Experts of a small language model.
Training: 1519M tokens, 11590 steps.
Below are experts of layer 7 (counted from 0) of a mixture-of-experts language model. Rows are named router (the router's row for the expert), up (a neuron's input weights, with its number), down (a neuron's output weights, with its number) and show model dimensions 0-255. Each number is 128 + 24 x the weight over its row's rms, rounded and kept within 0 to 255. Numbers have three digits each.
Before each expert's rows: "comes before" lists some tokens at least twice as common just after its tokens as in all text; "mostly gets" lists some tokens that are sent to it at least half of the time. This comes from a sample of Wikipedia text that the model never trained on. Tokens count by the router's weight.

# expert 6
comes before: "\n", " The", " He", " In", " It", " She"
mostly gets: " ==", " ===", "\".", "s.", "ation.", ")."
router:116107142111106151150136157120137144161124094103107136142156120130119120106136140139116116092143163144141151105127103161100132139134157116116132114104116117119154162102108124176118098138157130116119137166116097105145144096180149150104078137156104145082123133154145196096129137108130131126087130083059143105131169075102124112115107140126133157163147153183147115120132097158118095109133150084131115137137158140094147110098137145132166125129102131076093129164130154141111138111105061102117139153146076149125156096143112138174142117143126167125081160150122124090160101125124136122137150132120127120102124122126166140122155133123140117126105108104140068148114178145139112130121099130141166106152145108147122126159120160110156144157133106154156107190146126101109144074108105
up0:145115131135156164112136130088132172103122086113100140167142144139122126127099121139143193120125183085109139125095142121129156143123094135101098131153155124129142124134117110161156164133127124129123133141124150075124143102111133099103104171089119115110124135119187134130149105089101130105129148150134129116099141124138156115112097153124117138125138150109131104161135127177075142079099115144084117105162091147153204102133123144142127089135081113085119085125132113095119174128106117116123123139145150140116187125172152124175164113120139122129123109137113124122116126149115151128121101083134141109145097124122142130101166141069111129136094105111135142113150167140127127128101105126096099131158108171123102068151142163144119133164183099110134155145166123094131149158144101
down0:150105119123079120111131140088117130144147111089083142105143120109127108167154128114156130143113124136176162123160149072087148128148142071160098177150122149111145128146089155108116155121154115147126157121124130127144152124109074114115117119133122151090089127126136109140130139099155131148107115201165135109087142124147176131093117149132157145114089138165135146147115130099149135147125127127149113114104108123124126134114142095155157109151124150121108100114156110118061099135075135130172132149125124146113116135136178071151109126158162118135123150150126119122125124142115181109130097098108125114142144117149133112118094167173125157111137111135173171116132117092125109149118122147098112162166129139131095131109123161173150093098144089122163184115147124120098145140188112
up1:129169115099136135106122163125072157150117111096130145152151121142110124151163125133131106147091127137148134104104070123122131142146083121111128143095125130149143108117134068114133125170111125085127141083141155162089127159144110119117102097106155129144130098135100116131114130150132131058141060143137148131163148150149126165135122133157131130145141123123132135104115140129160115115092122109086132131148153159154151140123162161103157126115137143115142162114136114115113122166123166144132125132132078119138103103117081155134124135102180112155129118104106112142154131150119106161113110136124106110141153127066077118040157135106164133132115138148079136133140127121113144156138076140125171081140128151105140101114170161101130159170150124112117155115183139124119081123159099
down1:106169150121147147124137099148064119101132125144104110133080101110133175175105157168128116155106068187092135158130116164139123145144098094143114169110118084123089141135114096130095105121154157128120122140144115142131152113129127125088083139115175127139159144143085143153142139124146158092176118134146128160137129138145158121136149134100112107125148150102106122078150119142116126129134114153168106145127116093142126154130144118112176130119165137105141135106146094126142109119124139118131078101148105166138126131136080155097157124184116117179126130103140149151136111118117111131094162099101145117136108132145117198100095135110109146144125128092083094123106165135114164115106114152167134131124176181128109123099136135142133165133157132140108152103124110145092095121152093

# expert 4
comes before: " |", ",", " –", ";", "'s", ")"
mostly gets: " Robert", " David", " England", " Michael", " Thomas", " London"
router:109132124137099123147134172114149149122128103135132108108164121161151139068107155137145118107104197096095199111113144145121128145159147129157139106131141158122167132136154116139097120117134154106174116140158133105159130162116098123132071116103088116110122102131135141108133099098131096114129121159110135100117119119132113125093100149118147143117159178147156134125137104160122120125141098123147121097142130117107131111132159160122165140168088146114117103130160150152090160096098114125111122155187077114122125132149110089134115155113146142137105136143138144125132153123106092146158138114114127103113128109102132132096107114128167109171130104126136078104115165113191121184134119077131127132144137088124140110123122151075145159125149147146154145216183157106121121107120117
up0:130138118122157178138082159111170164127088118133150148172151154099134103169105123119134108118158134094104105143114099163133139084128107125134125093084090161137137166124104146097073113135122087159136114102089159115151121140117125119104138154144121130128105153121137101114146158093116132138130118114143145105168163144134122092095132144122147130132174114140115134120165082176145126090119140190127091148129071137075093133143152101108162108124129140163147093123153178127135097164121110110116135158137097163147145115125117150147088120165123117166124128123126152099171125126127110121112156100122143125152155127142136135135140156129115110129140121134169159105125082091124080125176145103123125164084125103126105111165129173107140160108140117132167099166117160104114107142107157
down0:118120151110101173127149124182116171121135125111099138162156166126115143126093116161117148164104054098119118119120141106128081124165114143136139108156190156103127166135150115099109138149134139096138114131097114145155137168132135139159210092106133152106137086109130112125142112147132094132078108087128169122155111148136141128131143106088119130148133133096137129179094144101145135107121121128136172125128155124114131133108134107169123114102109102134119106142118142143130105123130195163146104132081121138126151113112090093161159111123116090123160158130097102150112143162148143116115100089122141117081113150117167159168131114052116105168101132098122130140143117130157172155127102148144108130149119134098126141113137132130135113099163153108123096087105131123150140124104159
up1:157078126171129123114107188096131104139122148144138088152115109167122106094133161126129133077150168125139149117127132131099115113156114116136150139141142154138117113147150148133090157190119150170104123102132121110090093104159138160092112086131091119135124156118139134093141129119127122126109114155118106127136122159134168125135154126138140137130170125117118117080182128120123123140115117172104121149116064139171121115133128117176142118120122109126100120084150173185106163156134118133175157155078123111147114150133137154140138130131153117125096136128109118100123127121113136115178155128131097143083177129165150089091103107156153121114118149084100168146133109136120079116169121071154107094110144156144126078134108169112118112129125136105124103119162140152163115104139155
down1:150152141099146140111142130151135080134099091091136123136110128145117146147135130111170123144140129100126170112095105093166078085108131180110107134131109113147153116115129114168077150173122130115130150091141095164166128150097121118159117147120146153108071111121088123111130105185110122143180104127110125117149129108117088116122143110118120186126089098112131147137111173148138128132149124113136124121101199136119123175111089157124160131113147138175120156152125176127125138122120114161115130119121133118105123127161149132151121094135129117111105162120163137128116084118137123118101147076104078141156142151124141182115153139119098135124103107119115110174133153093130096119111103192139166163107106150155142144123125158179091138151139102158120117102142138113135115098094113

# expert 3
comes before: " of", " and", " in", ".", " for", " to"
mostly gets: " member", "ations", "ation", " Minister", " town", " company"
router:132136150120105114185109144133130147141105108102131117141168111193119139106146144147119137116113219109128112083128152138130141107178093112123127095134147151151170152157123110145108116142085122150134131156139083143136098144160120157088111145124138161136116153089159122090130132113124125125093113124100157112140100099179089143125130114133155137138144141103171172113127129132085116115128138126124097107144128128111157116130125166151150118127073126100103138112182128125111163123118093087135125157100116145132161124144105138096129111144138141139111105132115126091139150136114109116129136128071132124112148131094158146133125133132142082130105119118128152106113122113134117147156100101141123134121150079164159103120139165086196122154136146135154123214152163131171105074122095
up0:138115125161094092102107163118152147173136108130117132160153160143170100090135172117116150106167105150109109112179133109164102169108107146134137148160130115184124153147106108143101122100087139099133112107125096142116136154149108117099127138103160109156117127122121127146083130137156108134102125118140143106112098133119160122134120102106118138125120160113112135102132091134133110143083162123141123102164158123085131087100149170127151172114080128151132135117138113107123114118137155115091142116183128145161151123099123114141126162113111123121105133151191068116137120111136165121173197134111136119122120173106124108125127114140106130115136121164152123105086097129132128148083128096110074176105118101132144165105159074136143183180146139106160148141139099134140126133117142
down0:149124179152124111142125153102148117107163118120110102165127139148120147164147108125125116121135119124164116185132122156112087152130140123116148095094115162086115092116146157083147093128141132145145144106114068147116104107066120115125108127146126109119110194117139158136149113121133161113087096095113101117164124118083150113145073095124086158147128126109132135155116106157081154181112154113143091082115118127113133103145102151159130150126128095127118130139141104107135100138134156088101134097129139090151133153132125098126120144115124156114098125103157161135170112161150155120119117132100109114118179141153153162097183182124095116121161163145123131141147102112139181133104147150172109138147090131164115110136084149172123132180126117120135130163125122129117101113131122
up1:124154170128167153141097146141181121133098125074079135122105105132150134159140132166116145172143126118113136117146143135124151133119144110124110103138161083142136112155118134099109131114156138136145087184103128099145100126109116107133104131137128163176109129113122114125057165130122149123125140109106106115127117124135107139143142127099154151140111116104139141125141102125090077137139103126119070098141103153120153118110119179135130107095143153100076151123156173116125141157142105114090144152111111092154154138117099129172088124109165125146140106114181124118164123107112114165138162168131182162105172112111193137091151079075144167077137086113129146137137122144132105093158153146156157113099114125133146130107144120131144110140167135119158109141150127133122127115094119
down1:154127127089121146143128100123111147140135147096100104110154136154194182127135135118121089132137103137133108119129153134157105131118132108116116171129104124119107109133129097147144083135115142091135110145150126137142103121152146105132136133123146102171106138101149115134128134166105101142162144126119148152124093158043159118128143138130134129146129112095156138151135097099113154138144134156100166152117128156128130139107144125129049083107102158132103142135129157124128172105135150117106135135150091153142163114135164111149148137119132096138119118138096110140095143099127126117127137144102157121172159144131093109077102068151126125138159101157152138126151113125097053116088075117132138130136175133125169150136135116194093127114138209089121118090153107141131164112117139

# expert 2
comes before: " |", "1", "5", "4", "9", "8"
mostly gets: " 6", " 0", ".0", " 26", " 8", " 4"
router:120160127128125116149100129130143167154105070113091129127158137146113097127144150150115140105108217136136175091127123131110107114147131140136118095111105174123187129144158123135104072126143100123155101148158111125173167119141127147107083130134116114123121137116148172127096143092102161104109133102104129096137173097172129177135110118152145172178147119139154134136134125131110101134153087138156131147127158102131101139112176128140143134131070131131139155154140149143092113128135116101114126158145080130153161137103108113153141099127126201117092160129135133107126122130110117116166177139098149101100136120081126128106102134135161105109126107110140133118068156143177120137120138135124135118131163114138137092127133138069138143161115135140127118151156150113095152087128107
up0:104124108110106132174127114121163112119123144149101109114127140088135128127121135153174127127140143118133123107090139191060117134148147090132131115110125104108103124128121123134128096098081130139119139136139114101132152155131163144125150114081107137082115107163162164117108118114104136167129119142128131119119124134151128126118131099061180163116147099154170101086170095167150118169137151113127150150104127116116110070173119116121154098131148118131064102165134141129162175086099112114109147147133120116114147117145153116109141095131136157130151123130108219106182150118089118141138133117102151125137108124171200142134110142139107117128156111116137140106131173118133101123144145125106164170122123126102159111107099142132152116095146110150127144164125167134143159104118131
down0:118113158110163143129103140148115156111139114116126116182101171168147139138115132086124160146152127132127108126208142126111115108150131124135108112113106130134110144173139117162125141150108121116147131102142124121110129160134145081095136166119120117111134145139123103173107110162185116104116133155127119145148142158162083126118157155136116110111127155113112133126136147073129153119137082121106094112147106127152106138141144139131109122138166098143165145134109154148097122152136166107141052128108099098116115139125110110089107085126130069151156091116171094106100121113074138105145157126140135120162151127113096169128119165109126088138105154103119126129091123113104131090139077111166102102130144116138131112154180159108108120164145190109174115106169114123146118133105166
up1:122151147154122136102125163098148147123117120096115143108098116125106136131109149059132147148117145073129143107139125129107081136139109128134129133134124107107153148142105102175123130127110100145169106158152107137158155150119155136123122125111132089142144118115121120092178154073112089097111105125124111113135115107106161150174120119139130180146175131101120108134138118128076126095156115090187146133103116134132153126089134147189161096150117105119109158169139143204120128110130126127132161142079145129129122098127130094142094103112172138131123149154107158104086144138127118134140130114129119119142138150113171119101114100151152145084093142124134142164155143116148099156129139164151170086157153144154118146162170162125121108115116083122113106109107172161121141101110070
down1:103169126139125169103112114137096119132152166102088149116146133103131120110140121134135097150143127089115174129112128167127140158102113133161104135171134145122104105117071120146109152108120158123136154115117116098162136167122145132146093080165103129152137119167106150180140138107104119120114101114125143100157144126124126134093125153107111144143117104150137158127091152139111116182126142133138131122114151149159105142149095110151117158102107125159075172115120130096113129099140129134110128119112137141118069105105102117109119135080152105147089143139104138106146140110145122113098127135143173170127120117139144098164145092080108117162087138156164206087135125118122137154132111129109136124170093148137106141182140126165171070160103160162135124151120088154125118078148158

# expert 5
comes before: "\n", " ", " 0", " 1", " 3", " 2"
mostly gets: " by:", " a", " an", "″N", " /", " —;"
router:088130144109124136129129133122118146111075110098112117112169178151123145116124156098080122142117116108150164101122134115114079124162111117161150101127123134124134154153107086136118094140099150130140084161149101110176121132181099149124117117092138127115114109136167145099147126136112162111081126139138153113131142116209128146115118123105163111145134126141172160128137089156072093095126124097149162118155154114129138099107154121138156118154169149102111137111145110135107127123110108143120145141134069124160135123119124099137128115119173126158079163152122140104167124130111079106135159152094179143098087129118132136112102120132175123113110153126138102124103160113160124164149098110124148090110142123131085092142176135093155143154132129110136104193123152094117113144128097
up0:091134127105137095152125109122137105179124124142149135118105109176110078105123161125152095133117124143125134065142129159122102107119118148109133142115103115185125196114188150139112127159151119157142099126152077138143148123120125123147131155134082124098137125121138154131108095123121140135130130121112121143116112111093140151104107122137108103124103117181118152115124101110121081132119103109126177159141148115061111162107115148164148131176119120124124112142095113117094127118161122133102133150131148107114141153122142100126160068131125092111079170101109146153151171098156142138119150102126090129092105124140141113152113112135147162102141149120182164122155154126108112097124139120154141137136152129142132130149132121135175132085089120111107087163148173174086129139069172
down0:130119175135136139113116169081150151092123117109139127105131156119092157178114108134110115151158103126139090139092102142127116075117166113105120101119147126123145102136104090103139091163186109089143158112131120128110133126089097065123153146123158152117141138171157150140113119147149113119118147121125159111129107108139141106139138098171122095121112050118089076135157130110130146172144121115105127103128161120140140121150119111119079101094130180122103150078087146163151140142071116145162097136178168158107149130112122124107127166138166123148153103158124133105134116142140097105110143163113125127156140141149123117152148124120134115141124105102114103149179169163117131106106163119161145144121135098115129119115161156116103116126176128132094142128100125100143170119135104
up1:159105134115154121126081148101124138177136133130145115088116072136097118122119127143155127132118126143099137141160128120155103123150107097095128108131156144146129178117140146139150110158108099156136116163175109143089129126112077131134121106106165135163139144124107154124095106106129165089146123115111091115127120152185160124198137116145205138127180113152133103100102133138130105076114111104157137121152110118146119131176170113104110108128159108115176163129143112161108110110083069136115116131159134148137160132126144065128121123187109118148143122113132113148145153147160144104103150150096113135133100125102105091134122144143159136127108094131147124121150151115156158102122133127087148148120154101121178132143114128120144111178137084128120125149164129133080145138095111
down1:154121143119087112118121162132169134115112140109119109134147147113137139115186140163109104115158129138094127163084111080120182096101136132128106148119114124104127124115172157130078152147100135102139114116141137134079102122133126110135162165141164105144110144131113157128123154077150149161142140135095151145094132107142152111132163116097091114161149119137130133154142111131091183111123107101109143086125103100083142133143117126127148152125173157136115136148105144101136091130147122136130113126168134109129128165127148183124128148115149139118173074097090158105143129128124110133128121149125150160142143145112148110132103092128109120161134137108095135103169117144135073154165101122079124112154125110134093119077134089141164189095175140110123118117092116077192104121133117

# expert 10
comes before: " a", " the", " to", " in", " he", " was"
mostly gets: " are", " is", " has", " have", " was", " it"
router:121107134138129125132151129124143164156093122138116108110147161152157044087124151165148161123098181137152145103114137120104131130158180108161144103090139156123133155139125086149100089153103130086146083135138133095145098146150113162119108129114114130105147083119155172102110120107112134107114083163098114129146154112216136128128117143140155130164135138164159137096117104128134057122124148111137113133181101107131145108139139154142143125139098145106137154106147153179126115110131122125104101165123136142139124139137117135117098140144137143116097096147148129113125158118112124121111157150118153143105128144113124182125104111116169115124139117124135162135087155113213101144125103091127121105097141112134105101160162117081128161149156142131143087133148163135119126141125100
up0:135154102110116153119128132136157109099105102131135147128135117158164120132103183143100122119123122135132137103122109149152107090111154121123099108101120154166114133104122163160127126136143080109116123144147131121134098131114125148139157137112094178139139099136156161143155134119100105110093125099119095119146105150161115117178114109144115196125135135114152100138126170210135133137116111088169096142187166130136124163137145097122182115166087105137127081132120144122143117119128110090065118060129122095086128134162102098155109165124134148127128109091113150124124119155108141145110117158109138111139145151135096116139114140099109144157110117121122122175164107173123127142112135123121135114149127123128127063096109152112132166116135136153164114151147120085165095096174086
down0:129151103089112113098165129183133134165110157106113091065178130098136146174132168159114100109086179137142121153149132115100138112111142134147132125121080124111131148135178156146141107151118130115129101153154126133151071100118185123141138134083113106128166121136150123173131083124120145126104082183115145104103091153133135110161100116146097126141156132081137139130137156135162148122131085141170127104145114105161083117129117111152125106149126127102160123123127103155117152150137132159152123149147166116126145163146139146134130126118111152097158126109129127088090120127132112130173127137185087098113154101144114109149108113132112074108178132103113121125127088119136161083112117108145155112135110175141104103131138068169119129150115150120117138098137149137137143134125141
up1:075145153147059170150121146151145109103167137124112110137119100102128145128159172123151092108115154150095103118163096117093073129135109099141105087121117146136180148135110116102098120149096135080174135133105132152140133146132131133149097130091146116163133133109122152131110124135144147125106096172127154119143098115114096088118125107151126140169157132133171148152096123153179119090108116130134124109114173154133128136077121141147146133160096158114111140119112133147105108113125144123175161118127118122124126162095120165146110164116110132124143171123089131124177124142137094091126112148097124099121160177120138119131099111122146109183113156100135127172124138171119150138100075108111119102150173101129150145105129135105131154122158108102172111154130173131126148124106076
down1:139125097182136091120123152138144153081166137117123148101071123143150105149197156121098149107116127132131114140093093138126139146158126148179131077123148080107099142141122103099103115147137114150134140115139133129145106116106160142172079143128135123119090184132093163127114104132174170134106091059111131151106121107144146146132147114126157126073091125130144124154109138122160110153108113147119157083118134092134092144118126088152106138082132113139107167096138103107071129149150129124119122104118164125198125101106107148109124132094162143133155132147117125127142107111176141135099149155102152105131125121181144122113131110174128148164153109136123103139151124105127154119121142119096110129113107122135159117171143141154084137153128126136130095114135116104167121142161096

# expert 0
comes before: " the", " a", " his", " their", " her", " by"
mostly gets: " with", " on", " to", " by", " into", " against"
router:087129155140125159144158138116134122146114060127102109120144165159102081123111161147133139154105124073125170083159132105093088149123099169147133107129147140094161142142103095133106142149116124126141071154178086122166127156164095174163115140155121146109125109097179122124144155116120139107128072093122142089116148089169156157116134142111157101163156158130144124129147093134088093112122102129160128128151127135145144128119154130160165121122124152133114159150136134147114124117102121120148134199129124154147168121135113105126123105130153128132091129134169169111155131124102132082150149118094145123101150135118130130121136132091176142141132131107114154125087141096167139145151105132139164099123128137100119111146149161081128123144139109174135120121144168131110154106148078
up0:159148124103121147143144131073170149135093129146086149173151105163092146151149088106108139112132133108111151100148142112089133117122098129166141104124096134124125110174150141124139044128172155147119121120125090122161089153127117144141152151127133159102114114126160142124114117175132159117163101116124136113130155145178139168131124147135140166128144158130162118105119121139144107100109137150140143136137132115125100129158157122152111132136107130116121122108132115058127161127156154038154161163150153107103134160155121101138135134103111130113109125092176102116100136163148109128145116144074107135104140162136139118136135153118105160139110141108138151120152185099129137155084125127127112135117141116094155088167086112138090150096102174129143139129127120141100116134070095
down0:081140127092153122113170141124130099135136149117123131140158063148148153106113134129109135160187081127142109102114149121107137117117101130140126145191160146128077153164107131175067113144147102105101168111141118156058128136132151112107116112121159104124141117146097143127129121152130147113111130135129141158103112139135111108121091106101116098098073137133146107103102136123133114106137117129146141151119100133108132120129128129137147138097103144136148107144134092164138120157102112092154137104135136065118121146081117131158137081113186086122113152135071100138098127136145121107119096145155152121127112138138151132153142097153171165169107140134143146162128111147157115133144140174134130166114176106090129123106142135217126120114144171114143134118138130163101145111124147
up1:108123096171145090148172116145116113181136118124088132150133132133179147105148166092108126105105111126143140122137167088146124139139134119191144096116059117114113146134136125111126118126121157125078125110153113147082094140129076169112102150111122142147116183114151137156101157118122109124162136149109113107131156142136163116150103143114150134125147109174139121108141105152124141149164116141143102134140113158124154077121100160137138124159106122105081108164147100112116137103111103141099140154145168117126189142143132117133115128123143152104125147113111141123126154116095112131155083114112129143148099112168144170130116108122151116136148139108162107130155199122132150137110137160128139115036148134147138111189126126121118118157139089155128108127118140156075100159118097
down1:111136116118134121124130107116147135116165147121163174124136106125081139108135157121154105091129138129146141142130113104140128153097084139147111129134132108158144142163129100097107152141142102090119142159111122140089164123170132113128125097081157110115098123116090088120150107113113155134134131126188103152101076116047113167160092113128127121122138112118126112121125142071112140126087156110142177114156178151123144135095127151129129127152135128147108117110130114100161114132146093071157131148129147121129115107085083148155133145091100124162094128133177108209122124171125114157181098137134076115122125121157152105152106142157136139134127153152130106115141132128096138132154105079074110132173138159146118118087134119134150109144124152098145138115141144174154131133136128

# expert 14
comes before: "-", "|", "\n", "The", "In", "="
mostly gets: "\n", "(", "X", "_", "_{", "V"
router:097109130152124098135135156126145116102124096123113128140157140157084056111094149126122139134113147107135125085157169139134102141147109104129117068100105141163148147139118110129118097166154092129160094134146103136145116110130100151143128119100122128112118129136167134117154098094126120088147147074130172093111147114149149161151094178151167177190165122145134130085155117127105101113117128127107106100146173140131142110111152148169124140137079120106132150157123150156100157094137109100132134155133115169130130104128129104122112122132146200117129174129157100121135095126110101131167149134093124145088141158109127118116120101153142147124123156077162131150121143132166098125150106123176114125107176149143119109150133127090133144153148135167124088178167144127115108113117142
up0:097158153130136129159119136114080140142088135130110126140126117139162145076128092146165108141148128133102111128115123132155156124128122101158151141161178134082112137112129132132100131117131145141156145113134151146121115172154140158134103118117106146108130125111114108131101067110176128151111115119133137061114152124158124136137169106116101119147175140119106114084125120159179150099148147084111131120109136113127142068144143176105142145117105161139092120087168122080168166147104126146113131085195125153166120116112094116137107125116120143108120116139156107124114128162133137094135114138117144113080118100100143122132180167133114167104163146115125160058107148100173148099170124118129109129106139107131089142120150134134098167168173136145144171135140110121115101132123136
down0:093141105136110161146119118129100106134111123106100147118099072132129125147160130121133107132122083125116105121119108106133116113139117139121137135102148154126140128147102114156098115176138124137161187171177140144081151109133106106090136141123109144092092137113141132139136139158136125149096136130154155149136135142092127145113161099125181175109126129116137151155114118164122113146111145166116119128107168105138093152114132152127109123111149107118101088134147119112141112117137156099094146087158121135112134120117111160165107155139163091152124129122100119139179118121127113094144142135150091135139118139149182115093118163118125155102116139110070110111139174091113112171137153134126152159141105115128116090145159114252102085137144104136168151084134097111144101099156115
up1:129100166111112122135113102117087110152124134141130102130137158115110112118129126147119149098154130118154123157104130126076112136112110139168161113087151142100123135107097099112133092111122119102131122189160073146118146115171099144125136118191173141096086100137144137100112101096105100130116131139120091140111146112152086167116132094107160154155120146142237133159137140090109133107132158117161127108097152112100145141110147139140130103086111150160140098168140134097110091146170157127107116143196138134162159111129139109106121120126120139124110113159144143125093117114153151167153120104099131144114126154141140132166124136088110124107137159099191091126118142149172154175146122156129117167097159134130153121142126119116112118131117118120136159138126136156151161123110099
down1:105185159147158138155144154136126108091134157161123141100125089134131128102115103127139104097126192135152109122070186146163137134135151134100090115151142127142120093142127103102140118152127099113097135137125150146103123138091146127112130096154144133132124139117056144160138164141097143084134149145105146119144062126104117119125162152132167134134085136095097109164144118149121101132166134132138163067113126157161128105138126128154145127122110160124115129085121080102113123109163130134155138097143106145118119132141158136133137139135114148100112130109129130162121153146119199155128089103105100128109135109140135121137122133126186141096154130122151156116129159123142109182086177077129127130134138157131139113096111096090133146104177147137105088134121148077119084117130105